config = dict(
    vocab_size=16384,
    positions='learned',
    init_std_qkv=0.0348,
    beta2=0.95,
    doc_mask=True,
)
Below are experts of layer 9 (counted from 0) of a mixture-of-experts language model. Rows are named router (the router's row for the expert), down (a neuron's output weights, with its number) and show model dimensions 192-255. Each number is 200 + 40 x the weight over its row's rms, rounded and kept within 0 to 999.
After each expert's rows: a language model's description of what the expert responds to. This comes from a sample of Wikipedia text that the model never trained on.

# expert 29
router,185,163,184,191,249,226,159,174,231,173,240,190,205,181,179,149,203,256,198,183,183,155,210,188,176,124,267,86,233,271,189,212,238,180,216,224,232,196,196,182,196,95,201,133,219,161,238,191,160,210,146,217,234,208,166,177,226,241,212,193,252,239,220,237
down0,260,211,205,157,324,211,226,207,145,207,175,159,192,207,111,172,207,226,212,125,208,191,232,202,193,107,284,202,188,268,207,163,141,296,228,175,180,219,232,192,186,211,136,168,162,138,216,204,226,176,174,204,250,126,98,176,148,170,189,188,200,247,118,199
down1,214,198,175,249,176,193,161,232,274,128,251,201,211,226,153,178,279,191,163,140,274,186,218,145,133,165,160,288,280,276,236,173,183,204,135,151,187,231,147,267,162,111,210,140,243,234,199,229,166,161,184,191,259,189,193,149,132,165,199,170,208,193,217,151
down2,187,293,247,192,262,214,231,223,257,223,218,232,231,158,213,184,180,152,247,227,205,185,193,204,168,135,247,168,239,136,204,232,218,196,203,192,157,102,204,235,186,234,205,235,218,225,205,233,251,156,170,168,240,156,221,241,180,167,267,196,231,203,217,164
down3,280,228,178,206,149,261,176,196,261,211,228,213,213,218,223,170,166,260,243,249,257,186,195,186,197,212,165,225,157,216,199,183,207,169,172,215,211,229,229,220,227,205,182,219,218,217,249,104,238,272,196,161,195,230,238,175,251,199,215,256,221,210,233,202
down4,144,216,268,217,203,195,137,253,156,195,169,197,219,218,166,181,148,192,197,249,173,185,186,178,194,221,148,164,168,130,223,198,99,219,231,191,201,86,145,268,211,227,252,189,209,210,203,210,245,258,143,211,82,170,234,239,266,178,196,198,200,175,228,256
down5,196,183,276,182,244,209,224,184,220,230,220,238,253,158,184,221,256,171,163,221,215,192,203,229,192,211,203,239,202,182,198,195,155,225,196,226,205,307,249,149,154,200,216,235,171,170,184,196,220,211,182,105,173,250,244,166,161,184,257,198,196,177,211,147
down6,210,245,216,170,147,157,126,229,200,194,180,121,212,203,189,187,215,272,255,147,249,213,204,163,215,157,170,142,195,232,220,237,220,186,207,179,150,243,165,204,196,181,163,200,210,141,190,220,283,97,195,177,275,163,179,203,224,253,161,265,194,251,264,219
down7,197,193,175,220,183,227,267,238,161,263,134,183,177,253,155,244,203,191,145,138,256,203,209,167,225,275,275,259,161,168,259,271,216,216,257,153,173,178,131,257,174,175,219,251,125,174,220,184,229,249,162,162,266,229,189,170,158,187,127,188,229,245,239,162
down8,137,277,204,230,130,173,233,128,148,268,208,201,195,149,239,186,203,176,216,176,149,243,196,185,206,243,195,269,142,249,148,205,215,149,206,189,256,132,202,140,135,161,164,130,205,203,182,236,224,188,153,286,225,166,193,209,241,146,178,180,240,190,190,201
down9,184,93,218,290,262,153,255,191,232,154,255,244,181,155,182,197,206,224,213,220,205,188,208,191,185,206,183,217,202,149,290,242,170,223,226,218,184,152,222,140,165,194,234,217,197,93,186,208,106,195,165,177,180,113,260,224,223,165,240,244,128,147,235,183
Description: Code, math and identifiers. Fragments inside math markup, gene database rows and identifiers, such as RefSeq, \omega, exponents, letters after backslashes and odd name pieces.

# expert 55
router,276,198,179,197,222,190,205,179,199,244,164,202,117,144,192,191,166,148,225,198,224,155,191,215,172,185,169,176,169,201,171,200,265,222,202,209,214,151,225,194,238,192,264,182,192,238,240,255,199,214,226,181,168,179,205,192,176,173,169,216,182,254,160,224
down0,145,270,206,151,236,209,218,218,187,174,157,169,220,173,171,205,161,174,172,327,160,201,195,200,231,215,194,171,183,221,205,227,191,265,225,228,207,172,206,241,193,234,210,275,188,169,229,160,181,193,298,112,196,214,247,247,144,239,145,206,226,230,176,227
down1,149,211,184,239,212,149,267,252,158,190,225,202,195,192,220,181,209,157,223,195,116,191,189,139,127,155,105,248,174,206,173,181,122,250,230,233,217,299,191,195,156,162,221,222,254,231,195,152,200,184,252,225,225,302,228,230,236,227,223,184,183,130,148,218
down2,169,156,178,188,171,178,271,191,268,223,192,145,216,211,196,146,241,152,211,91,150,193,219,140,145,195,202,260,200,220,263,205,207,189,126,212,158,202,143,215,229,229,193,214,179,222,189,199,235,259,170,244,165,168,234,227,251,179,257,235,247,215,145,177
down3,157,243,163,197,156,104,275,133,228,145,191,197,221,274,217,211,171,214,208,226,240,262,246,175,220,231,263,230,217,146,211,198,288,184,218,212,212,193,230,178,251,170,209,178,200,121,247,219,225,207,251,178,263,200,187,165,217,163,238,226,200,163,219,186
down4,256,186,214,180,250,280,190,181,197,209,210,223,166,175,181,212,114,208,242,228,291,153,197,252,198,186,238,148,204,138,188,205,175,197,246,180,239,175,161,208,245,262,291,240,252,209,234,169,164,263,240,171,210,199,200,223,185,150,201,211,209,162,213,214
down5,234,253,282,201,197,194,218,217,172,218,225,211,221,160,185,190,210,93,213,186,244,182,207,241,170,232,241,225,228,264,219,153,201,128,170,176,175,203,188,152,237,184,188,168,194,225,176,182,212,229,215,166,173,199,188,148,218,168,208,211,193,213,164,184
down6,271,193,172,178,135,239,200,224,234,154,254,139,213,196,165,227,154,206,99,203,258,164,278,157,203,168,195,197,226,182,187,194,195,170,211,175,207,157,186,121,199,257,144,139,176,250,243,240,202,221,245,181,153,164,160,187,206,213,164,212,240,210,245,207
down7,198,205,226,190,183,198,207,110,168,214,183,226,145,199,148,239,305,168,277,215,317,234,275,205,265,204,248,215,221,196,191,167,148,210,232,141,235,193,254,166,187,226,195,204,253,254,252,174,222,271,198,192,205,206,172,163,205,218,153,162,231,200,251,207
down8,155,137,215,147,208,145,190,322,166,209,179,190,231,164,189,261,223,180,232,228,151,161,112,254,187,278,236,262,133,156,122,166,253,184,215,141,300,180,183,255,170,191,159,223,173,201,194,208,157,226,200,172,218,184,218,325,275,191,170,171,241,228,221,219
down9,251,227,165,167,260,293,211,236,220,199,205,201,132,148,260,261,252,242,218,203,221,244,183,157,279,208,199,250,189,187,140,230,261,211,208,194,190,280,151,194,224,219,249,199,177,138,205,219,200,172,200,196,234,201,130,188,205,160,174,268,220,221,121,193
Description: Table row pipes. Pipe symbols starting table rows in election and results tables, plus of, the, or and adjective suffixes like -ic, -ical.

# expert 11
router,159,209,165,215,235,197,178,131,190,138,195,159,224,219,193,206,227,187,179,257,199,184,208,163,169,211,202,143,174,224,225,204,195,229,161,210,225,189,162,154,225,194,218,168,147,201,214,212,178,203,272,211,249,270,166,276,263,224,217,134,212,185,218,191
down0,278,188,200,185,182,259,220,230,220,130,192,205,231,250,254,230,193,137,236,244,154,241,209,170,175,164,256,177,256,196,131,209,233,209,206,232,294,195,105,231,237,190,185,210,156,236,206,189,215,216,209,191,207,189,146,236,199,154,150,209,190,150,222,150
down1,255,189,243,175,172,269,189,280,194,184,198,231,221,181,151,207,253,138,141,177,183,175,211,180,117,223,199,225,196,189,199,216,126,161,210,265,138,276,172,231,175,258,326,204,198,235,206,132,201,188,214,209,121,188,249,210,232,239,200,279,209,178,180,189
down2,252,278,200,185,285,232,203,131,203,215,256,161,143,270,224,221,197,161,194,182,196,226,159,241,184,174,292,260,242,198,210,212,215,219,168,276,213,187,190,203,187,211,175,236,228,200,224,236,130,189,156,321,239,147,220,204,185,195,95,207,239,209,152,186
down3,187,125,181,267,197,238,200,200,177,211,150,172,201,165,204,249,207,263,179,232,231,119,133,141,221,253,155,249,201,187,124,224,144,189,178,202,190,231,233,209,178,135,277,208,307,184,188,226,205,246,180,159,266,212,151,277,176,188,212,158,274,243,172,141
down4,131,202,214,186,118,175,265,168,198,202,161,210,182,169,259,199,226,181,260,197,238,207,179,233,194,149,176,217,189,199,219,212,254,148,175,231,241,186,178,225,183,169,200,241,173,184,153,227,253,112,251,164,254,194,207,134,173,208,223,196,173,216,225,210
down5,182,164,182,168,261,267,221,180,182,250,199,180,246,210,169,263,171,205,245,240,140,217,263,170,272,155,213,116,191,211,130,171,194,156,201,136,205,230,199,215,166,189,177,203,208,124,212,223,228,229,173,165,178,222,148,169,248,178,173,130,221,170,228,146
down6,276,227,156,184,193,222,176,288,194,138,204,142,240,252,197,103,217,207,268,128,175,203,256,233,171,265,190,208,183,199,144,300,205,252,182,205,237,208,261,181,162,122,200,238,192,180,321,164,169,255,122,176,200,201,232,220,162,189,161,201,193,198,191,188
down7,212,186,237,205,132,153,165,207,178,198,157,206,175,110,221,182,282,156,228,199,211,271,213,108,281,200,155,124,289,149,256,145,150,202,202,236,189,222,136,257,197,212,205,259,202,193,244,228,241,141,180,202,161,176,133,233,288,184,194,252,292,195,234,100
down8,121,322,232,170,143,211,180,200,208,182,202,301,217,220,117,230,219,189,186,182,209,153,221,194,225,255,111,167,203,174,161,182,182,229,119,213,181,198,272,152,194,258,257,220,230,221,259,209,225,157,208,212,221,206,239,202,157,225,120,182,265,158,204,269
down9,189,188,179,223,208,187,172,219,186,183,250,290,269,165,213,219,206,138,172,196,162,177,173,202,241,171,175,229,178,127,173,110,110,167,186,273,179,80,208,187,163,234,159,113,220,177,186,215,209,173,236,216,162,204,216,186,169,163,320,194,205,203,187,214
Description: Line-start tokens. First token of a new line in tables, lists and headings, such as In, On, During, According, track numbers, row labels.

# expert 9
router,171,172,168,220,260,212,174,188,203,176,199,186,197,184,165,204,188,211,226,196,177,194,168,233,235,154,125,207,249,256,252,183,228,181,163,235,206,293,237,191,204,239,254,133,268,195,216,197,255,212,184,200,189,267,197,212,193,227,172,154,285,172,203,238
down0,232,163,223,161,176,226,231,218,213,253,210,199,214,191,185,94,205,232,158,204,215,251,232,251,160,216,200,111,168,243,258,224,182,163,217,254,176,171,248,106,243,218,158,159,178,239,168,224,240,239,200,170,242,169,257,233,213,217,180,265,315,204,246,201
down1,236,236,199,227,194,181,226,248,187,203,197,191,225,203,208,201,216,167,249,141,91,200,315,154,144,268,74,265,205,178,281,227,151,196,169,122,217,151,199,165,208,197,210,157,229,171,209,259,178,238,194,203,201,169,211,165,225,175,211,154,175,233,212,175
down2,239,185,156,196,229,235,148,284,199,205,181,192,207,225,218,275,92,291,201,195,211,152,223,193,198,199,111,217,150,245,214,146,135,248,181,184,228,289,122,156,200,231,192,167,174,234,233,192,178,192,191,207,189,159,192,163,111,233,126,281,223,134,114,163
down3,192,223,219,235,209,198,131,264,225,157,197,230,172,167,239,193,209,154,162,305,240,214,209,181,186,175,203,196,227,201,231,125,239,312,166,175,163,141,115,201,187,272,240,162,188,242,204,98,223,237,229,158,176,183,197,201,207,231,203,229,170,162,233,216
down4,151,179,220,193,247,191,268,221,158,225,196,194,238,206,210,176,233,148,166,256,204,240,212,202,270,192,149,108,167,170,207,195,264,183,235,202,235,252,157,203,205,218,231,218,190,196,226,212,191,133,273,154,236,187,147,147,190,232,192,205,170,190,109,144
down5,215,194,238,253,214,145,143,219,208,211,252,170,160,201,152,176,216,183,231,171,156,244,157,196,219,199,205,154,190,243,211,186,247,179,199,219,204,238,247,211,224,95,123,211,154,113,265,203,246,210,191,104,199,166,196,260,164,202,209,218,167,211,199,198
down6,185,159,220,168,193,227,223,213,203,204,221,202,199,271,144,193,230,225,193,134,165,209,174,225,195,196,266,194,247,212,220,179,171,221,194,215,153,207,225,238,181,178,199,168,251,132,179,151,157,191,246,161,267,223,210,207,228,106,159,202,289,171,137,242
down7,213,228,130,192,220,187,175,182,241,171,265,189,246,203,225,241,218,245,168,166,158,191,191,247,158,132,208,221,305,194,217,187,219,221,148,153,242,146,145,187,171,261,197,164,204,196,221,158,163,232,185,229,215,180,191,217,276,158,140,201,197,269,218,192
down8,124,133,246,188,181,251,179,137,173,165,176,223,177,149,222,233,175,269,208,177,179,169,169,251,173,179,236,202,216,244,178,212,243,169,155,176,235,175,147,166,202,197,189,226,212,195,198,206,198,252,256,197,220,213,210,205,234,156,138,132,170,208,219,206
down9,222,192,119,140,261,147,159,253,195,216,234,182,118,210,215,180,171,250,200,164,218,211,183,210,169,158,253,167,179,193,250,204,203,189,228,189,209,121,82,171,199,246,226,203,147,187,211,200,166,146,207,211,139,164,191,196,210,168,156,193,155,208,182,190
Description: Title words in quotes. Words inside song, album and work titles, usually just after an opening quote or The/of, such as You're, Love, Big, My.

# expert 63
router,164,235,79,237,202,195,143,181,163,220,246,201,188,217,211,214,256,169,201,127,156,236,88,186,185,199,185,126,261,205,171,214,164,197,186,222,142,211,175,168,218,225,315,222,305,174,168,145,227,206,129,182,146,166,197,195,179,258,177,144,243,186,173,240
down0,222,226,152,159,204,225,202,256,219,207,149,252,193,224,257,150,124,175,185,223,229,237,193,134,98,212,239,191,247,177,182,153,265,249,190,185,222,209,245,151,170,256,196,212,216,206,189,148,203,158,191,226,250,147,207,220,164,252,201,185,212,207,108,206
down1,222,262,146,250,212,178,191,186,151,175,244,200,200,193,276,230,201,145,206,228,134,179,161,180,168,226,148,193,200,183,191,185,205,205,240,206,107,331,208,252,228,205,157,228,183,253,218,203,232,146,182,215,153,210,167,162,222,160,194,279,171,245,132,230
down2,169,195,159,158,141,246,201,150,176,264,147,287,196,253,152,164,179,206,139,156,221,183,224,189,220,216,287,216,200,192,255,232,180,176,203,218,160,237,250,208,261,274,240,188,229,232,197,235,169,213,246,231,213,221,257,163,207,199,199,133,203,173,153,242
down3,180,230,198,241,171,216,208,159,221,265,154,221,234,209,245,183,176,150,166,257,282,221,285,233,223,207,166,206,265,216,161,221,178,242,159,267,216,189,144,155,193,176,206,115,161,133,211,196,200,233,179,176,235,72,172,179,208,221,146,129,203,189,194,229
down4,175,241,242,157,199,251,199,169,217,259,117,190,226,161,154,209,195,147,175,195,176,148,197,212,211,182,194,218,164,258,298,229,226,226,213,196,161,178,223,261,170,158,66,205,277,137,153,223,187,185,197,179,143,198,252,224,156,149,236,225,156,248,158,207
down5,254,237,206,208,278,271,189,166,199,219,134,188,211,175,279,242,161,162,234,238,208,194,190,196,127,220,306,217,204,251,175,141,279,190,258,197,234,223,217,165,251,181,192,157,296,200,237,224,199,249,191,208,228,156,229,287,237,254,131,265,165,228,167,161
down6,155,160,220,236,187,217,228,239,198,234,91,151,225,144,193,271,235,70,270,115,263,214,154,221,190,236,248,175,249,184,202,224,234,214,196,181,225,245,242,228,249,214,268,225,176,169,152,204,254,251,144,211,201,161,181,106,135,247,203,239,226,165,189,213
down7,191,240,251,218,229,168,178,199,222,231,295,151,163,188,121,285,249,224,213,139,232,205,176,172,141,188,200,205,195,247,318,233,238,212,205,95,185,243,240,236,204,172,143,208,232,228,244,271,207,171,179,206,283,121,240,265,220,150,243,145,246,209,146,243
down8,189,194,71,182,157,251,218,208,187,205,176,200,181,245,243,147,213,130,157,190,269,155,223,269,214,194,244,181,193,222,133,129,191,176,207,230,189,220,185,138,204,141,190,173,279,273,164,181,204,148,164,232,190,200,170,248,272,156,151,143,239,245,141,214
down9,174,205,199,217,213,171,141,266,233,224,127,176,231,301,262,191,173,170,105,202,168,211,119,235,168,214,156,204,148,227,264,221,181,156,191,156,201,233,167,195,223,192,188,171,220,219,198,243,279,237,244,154,215,210,207,217,238,154,217,162,196,257,204,273
Description: Media and work nouns. Nouns naming creative works and their parts, such as film, album, song, book, track, Award, often in biographies and discographies.

# expert 18
router,228,197,197,203,184,196,201,123,192,283,245,168,221,201,176,224,234,206,236,217,231,204,183,203,194,194,238,150,202,197,239,123,212,231,181,172,265,162,255,199,231,268,229,218,169,190,214,209,231,203,166,164,151,253,197,182,133,161,186,210,269,150,186,247
down0,206,188,223,180,203,265,159,218,191,159,166,215,135,176,160,109,220,262,202,182,151,187,195,214,229,170,204,216,258,157,238,250,211,183,156,145,240,217,147,174,301,243,229,228,171,240,203,153,197,219,222,195,246,73,218,160,256,215,171,177,153,202,256,216
down1,267,158,180,229,228,198,71,227,157,179,150,159,187,176,241,191,199,198,241,194,224,198,190,234,209,131,213,205,261,220,212,222,236,154,226,197,217,220,177,203,216,142,215,195,261,140,181,211,224,255,86,172,149,263,133,154,222,160,212,213,259,204,172,216
down2,189,254,249,169,239,130,170,200,194,273,188,184,182,135,201,188,232,167,239,226,176,211,173,111,288,217,162,245,222,234,214,227,116,203,230,201,197,137,163,244,166,140,157,226,193,159,192,191,192,227,226,183,211,229,254,194,223,190,323,207,140,198,152,180
down3,204,173,245,185,214,199,215,221,232,130,175,158,270,232,156,178,239,197,233,224,132,265,234,195,129,188,190,202,224,239,236,179,251,177,152,202,256,97,185,112,271,245,206,183,263,210,172,144,231,180,245,233,204,210,274,213,210,234,208,170,220,209,173,194
down4,201,218,250,196,166,197,193,208,196,221,117,188,150,190,242,128,213,228,165,214,129,216,262,152,237,150,230,148,246,185,167,223,272,209,210,246,150,255,190,238,205,237,231,154,188,217,169,188,193,108,227,197,198,166,218,191,208,171,221,222,219,244,183,174
down5,118,281,208,217,232,222,224,190,187,168,234,235,228,206,184,118,164,264,189,205,273,158,135,221,126,192,162,182,247,258,204,264,183,214,166,188,148,262,189,187,144,204,166,214,247,202,232,207,130,153,190,193,200,222,254,134,232,166,263,189,305,146,210,248
down6,239,179,261,215,233,205,212,199,224,132,249,196,178,196,184,133,157,165,257,244,206,184,234,214,172,216,226,219,224,150,216,191,169,158,227,292,227,211,147,216,257,249,288,233,170,167,228,239,152,211,163,228,199,245,208,221,181,213,163,233,181,148,145,231
down7,175,171,298,141,160,210,212,150,208,229,193,202,199,153,207,221,200,173,222,210,266,282,200,215,201,237,175,199,211,238,301,119,176,176,216,255,167,256,198,269,223,154,183,238,236,181,212,175,273,200,193,256,255,166,255,266,212,254,132,253,162,243,180,134
down8,253,173,127,190,204,262,290,159,162,220,245,187,260,132,241,213,167,165,177,126,231,154,218,190,196,127,158,156,210,197,212,184,221,176,202,193,138,236,239,191,190,205,126,216,165,300,202,208,232,201,197,167,199,209,205,192,186,217,165,176,206,214,130,200
down9,195,162,124,179,215,206,167,178,193,183,230,260,228,279,135,169,255,199,117,139,144,296,226,225,198,215,239,230,215,251,246,232,313,293,214,145,139,190,210,160,152,168,193,215,199,226,164,224,254,184,240,176,257,196,213,167,176,182,176,191,150,205,226,187
Description: Hyphens and list dashes. Hyphens starting list lines, en dashes in season ranges like 2015–16, compound hyphens, and capitalized first words like The or given names.

# expert 4
router,100,241,126,94,296,148,155,237,196,167,203,196,123,194,193,165,250,133,214,123,200,201,184,208,219,171,189,211,187,296,200,177,198,124,180,285,214,235,175,188,189,186,241,187,193,216,184,234,180,230,176,169,217,242,132,150,159,187,193,204,149,218,162,211
down0,121,222,196,163,202,231,243,192,217,204,246,212,196,270,249,208,255,258,131,271,236,228,128,212,206,178,222,282,235,206,154,242,244,251,201,184,196,186,189,141,194,229,141,193,185,222,206,240,277,162,269,202,275,233,137,230,228,227,151,231,174,190,154,209
down1,232,147,171,218,222,150,227,218,163,141,270,178,120,149,226,214,217,143,250,101,212,175,192,189,219,169,189,147,188,213,241,237,174,238,217,244,208,218,197,230,151,137,159,172,162,154,247,171,125,188,227,220,105,209,194,226,173,222,231,267,194,249,215,250
down2,170,294,179,226,219,227,249,282,144,192,243,169,164,278,225,156,209,174,169,192,191,166,144,232,123,190,172,238,166,226,209,166,205,199,173,124,199,140,164,209,241,220,202,136,211,192,242,227,138,209,170,238,136,164,132,188,229,173,250,235,255,204,220,222
down3,249,191,231,166,251,183,161,170,207,213,194,269,203,197,182,316,150,229,152,228,245,206,170,229,211,148,120,170,200,204,189,285,191,168,187,148,173,176,227,154,231,181,164,120,145,196,205,169,211,195,216,223,155,275,85,218,231,188,197,181,208,154,231,203
down4,227,221,219,193,238,162,171,161,202,204,190,217,178,261,206,211,179,240,286,129,192,159,151,187,184,256,237,182,184,274,198,185,237,225,192,210,219,224,204,189,217,216,230,160,163,227,140,234,221,194,179,174,187,199,172,191,215,173,164,270,207,252,200,113
down5,220,178,149,155,189,223,242,265,238,218,266,236,130,192,171,155,212,161,206,255,183,220,224,218,298,207,174,194,177,119,180,210,197,220,202,191,212,182,128,223,217,223,263,132,161,175,222,237,232,90,228,192,308,102,185,238,241,240,178,212,223,161,176,241
down6,141,191,213,221,210,225,125,249,153,164,195,239,244,180,223,176,148,178,116,283,220,171,201,222,208,174,204,212,162,238,156,188,119,161,210,200,240,191,147,148,160,166,223,203,247,253,199,237,191,221,183,149,258,242,185,217,151,222,166,227,209,143,210,179
down7,202,152,153,209,197,187,216,240,190,206,257,184,272,244,186,258,220,205,191,175,290,216,195,154,172,271,159,200,181,272,149,210,183,166,242,159,208,171,274,158,219,250,213,190,173,189,155,193,231,217,136,215,226,170,191,136,154,212,238,234,174,202,185,173
down8,216,246,248,214,237,180,221,200,177,148,197,210,229,226,160,203,147,189,183,219,177,140,230,273,282,143,198,124,211,206,232,208,111,244,139,198,221,110,254,165,194,212,271,206,160,183,208,156,117,167,135,138,200,190,236,207,225,167,187,209,186,215,208,224
down9,199,171,289,200,163,227,226,214,172,194,177,121,202,201,196,129,210,161,250,250,248,181,162,180,200,166,236,214,283,259,183,132,183,223,202,245,238,188,220,243,230,220,111,207,156,154,198,176,205,218,204,183,192,285,205,189,187,227,213,193,258,232,199,141
Description: Nationality and category adjectives. Adjectives after a or the that name nationality, party or type, such as American, Spanish, Republican, rural, and suffixes like -ic, -ian.

# expert 8
router,231,279,180,169,165,206,169,171,180,182,214,206,206,190,213,224,236,264,173,189,120,228,185,201,255,128,210,239,221,234,168,204,235,196,164,200,167,224,199,213,218,179,247,235,256,249,229,176,266,196,212,232,133,196,200,147,200,197,155,150,230,254,216,310
down0,179,192,207,215,176,215,174,259,193,195,238,260,257,226,173,288,179,181,168,185,226,236,215,195,154,269,189,174,107,162,231,139,223,239,135,146,191,250,260,177,201,191,253,151,259,161,215,177,148,240,229,162,252,263,160,141,173,164,203,217,230,236,125,170
down1,201,203,199,243,90,160,183,271,176,193,195,181,302,227,192,114,142,145,197,212,209,243,248,185,186,252,186,219,131,194,216,243,229,228,216,135,112,152,315,150,187,186,233,204,217,156,161,211,174,130,197,175,337,175,221,160,188,222,260,215,192,122,204,213
down2,173,235,211,244,118,210,180,220,193,168,162,204,275,185,156,188,190,231,175,219,167,162,197,187,189,179,213,234,247,205,126,186,240,170,233,182,122,184,149,211,155,230,257,74,155,239,211,189,218,253,234,268,195,199,228,181,171,148,141,145,216,149,193,233
down3,212,202,208,253,131,256,138,131,216,224,148,137,168,203,159,191,213,190,146,154,280,174,277,238,223,249,294,185,210,200,168,191,181,176,225,156,235,150,153,274,195,233,262,156,192,244,204,206,188,207,226,191,217,194,216,242,218,203,180,251,115,228,239,194
down4,229,168,220,204,161,174,176,169,264,242,186,145,172,201,223,177,238,267,167,193,167,187,164,215,238,202,175,149,145,144,197,225,218,149,231,156,152,176,213,250,138,217,165,140,228,137,232,190,213,139,227,189,171,122,153,178,184,205,158,135,233,180,162,208
down5,205,193,257,237,227,94,131,221,295,177,202,253,198,197,157,170,115,128,227,247,184,204,131,201,286,231,252,268,218,239,189,183,204,150,247,174,197,152,232,137,158,129,225,171,178,186,151,221,203,156,206,215,204,177,254,190,175,93,199,177,212,166,188,205
down6,224,147,240,225,186,253,178,206,214,157,159,200,220,183,184,175,220,142,133,193,181,110,177,215,112,161,205,229,154,169,199,151,203,202,156,227,79,242,197,196,203,168,208,196,153,170,237,144,223,120,174,106,216,256,140,209,206,110,168,218,158,210,206,173
down7,205,206,257,122,286,184,195,166,198,118,195,175,193,254,198,153,184,155,126,190,191,217,168,176,177,221,188,241,182,228,253,254,189,230,281,263,227,200,204,179,224,227,194,184,258,215,175,244,182,198,233,217,156,182,148,199,177,125,203,277,201,211,258,156
down8,220,199,221,183,237,230,181,159,155,232,166,217,142,215,148,160,220,249,181,189,199,321,147,289,177,162,231,203,201,175,264,208,198,223,271,209,257,155,218,198,230,115,199,178,172,231,114,223,278,167,232,217,132,218,183,196,195,194,180,167,198,178,151,224
down9,183,213,146,205,235,306,184,178,174,225,224,197,247,189,211,142,241,193,177,208,146,181,223,226,193,243,141,210,234,192,185,196,142,245,177,145,138,153,232,258,200,296,313,81,227,233,202,156,160,288,268,173,215,182,123,164,258,193,204,164,180,193,171,265
Description: Sports results vocabulary. Words about competition outcomes in sports articles and tables, such as won, round, Cup, second place, winner, defeated, plus table pipes.

# expert 5
router,149,188,186,232,241,195,187,140,207,240,217,213,194,214,159,182,237,174,208,199,265,146,100,150,209,140,192,160,243,259,221,166,219,208,136,245,282,149,178,206,171,256,260,122,177,230,197,216,136,217,152,163,241,194,256,218,136,121,230,191,199,232,137,183
down0,173,217,141,193,149,229,203,158,220,180,170,305,211,180,161,190,162,163,168,226,211,234,217,198,216,255,236,202,214,193,277,302,295,289,251,174,219,183,156,204,191,165,158,211,176,199,245,175,193,152,251,134,197,222,217,175,191,125,198,228,158,214,244,177
down1,264,210,177,222,215,195,195,220,194,225,159,161,139,196,224,307,247,224,248,177,159,214,151,153,196,186,168,133,176,123,239,212,209,143,257,222,190,156,230,252,175,206,212,202,166,172,103,214,211,171,187,192,266,209,218,265,197,189,322,224,192,219,194,173
down2,189,245,139,158,191,205,109,191,269,205,170,256,256,194,244,156,222,174,175,186,172,217,314,242,196,215,215,303,168,245,213,245,201,140,233,301,175,204,165,200,146,173,271,253,216,218,186,212,167,196,225,174,237,223,209,138,180,197,224,181,192,175,241,94
down3,209,166,195,206,167,162,93,200,198,231,181,258,183,184,193,310,177,276,201,236,242,219,119,216,198,232,241,230,155,217,218,275,193,251,206,156,177,191,261,156,133,189,223,233,204,193,204,283,208,164,235,261,213,219,156,203,205,144,136,75,143,222,174,207
down4,193,232,193,178,188,226,195,182,241,257,206,152,203,145,128,233,228,224,197,150,167,245,251,185,211,137,205,187,226,204,218,182,171,237,257,149,171,236,151,196,228,136,197,292,170,206,222,214,139,243,192,206,201,188,159,189,227,194,194,232,224,204,132,170
down5,101,152,163,179,248,140,210,172,198,231,186,144,250,202,162,212,205,159,228,139,230,144,170,176,211,192,172,231,215,192,108,211,219,225,147,164,206,146,227,182,161,228,227,207,162,204,243,195,310,221,215,203,203,194,203,207,252,270,145,202,262,274,169,229
down6,213,195,206,222,236,204,235,183,188,283,213,253,202,157,195,191,148,174,181,195,270,219,151,155,184,253,216,270,269,197,248,84,184,148,187,229,158,206,180,179,183,226,250,208,160,206,206,191,171,196,275,202,247,215,167,196,234,261,214,167,163,161,110,148
down7,166,194,230,135,247,215,246,192,226,283,168,248,257,175,222,198,252,193,220,188,262,151,218,203,197,207,263,216,204,160,249,191,171,169,165,257,165,153,191,238,188,205,225,230,253,197,175,218,201,244,237,175,212,210,181,199,259,234,225,251,271,203,235,259
down8,162,232,216,211,205,195,224,235,86,199,193,239,202,139,198,278,180,222,234,190,259,147,199,115,137,215,240,152,251,253,226,158,269,148,180,171,228,155,262,151,182,188,184,202,295,203,138,220,169,263,219,227,208,202,256,232,153,223,119,247,268,198,206,193
down9,203,172,202,122,273,224,242,149,171,242,191,168,174,226,232,171,166,211,244,151,221,136,175,220,173,154,210,87,282,209,200,149,137,189,195,305,236,197,167,208,175,223,249,199,246,173,283,238,208,231,197,227,236,257,219,200,172,181,180,242,219,190,217,174
Description: Word-initial capital pieces. First pieces of split words, often capitalized names after "the", "a" or quotes, such as U(FC), Found(ing), Ad(miralty), Mark.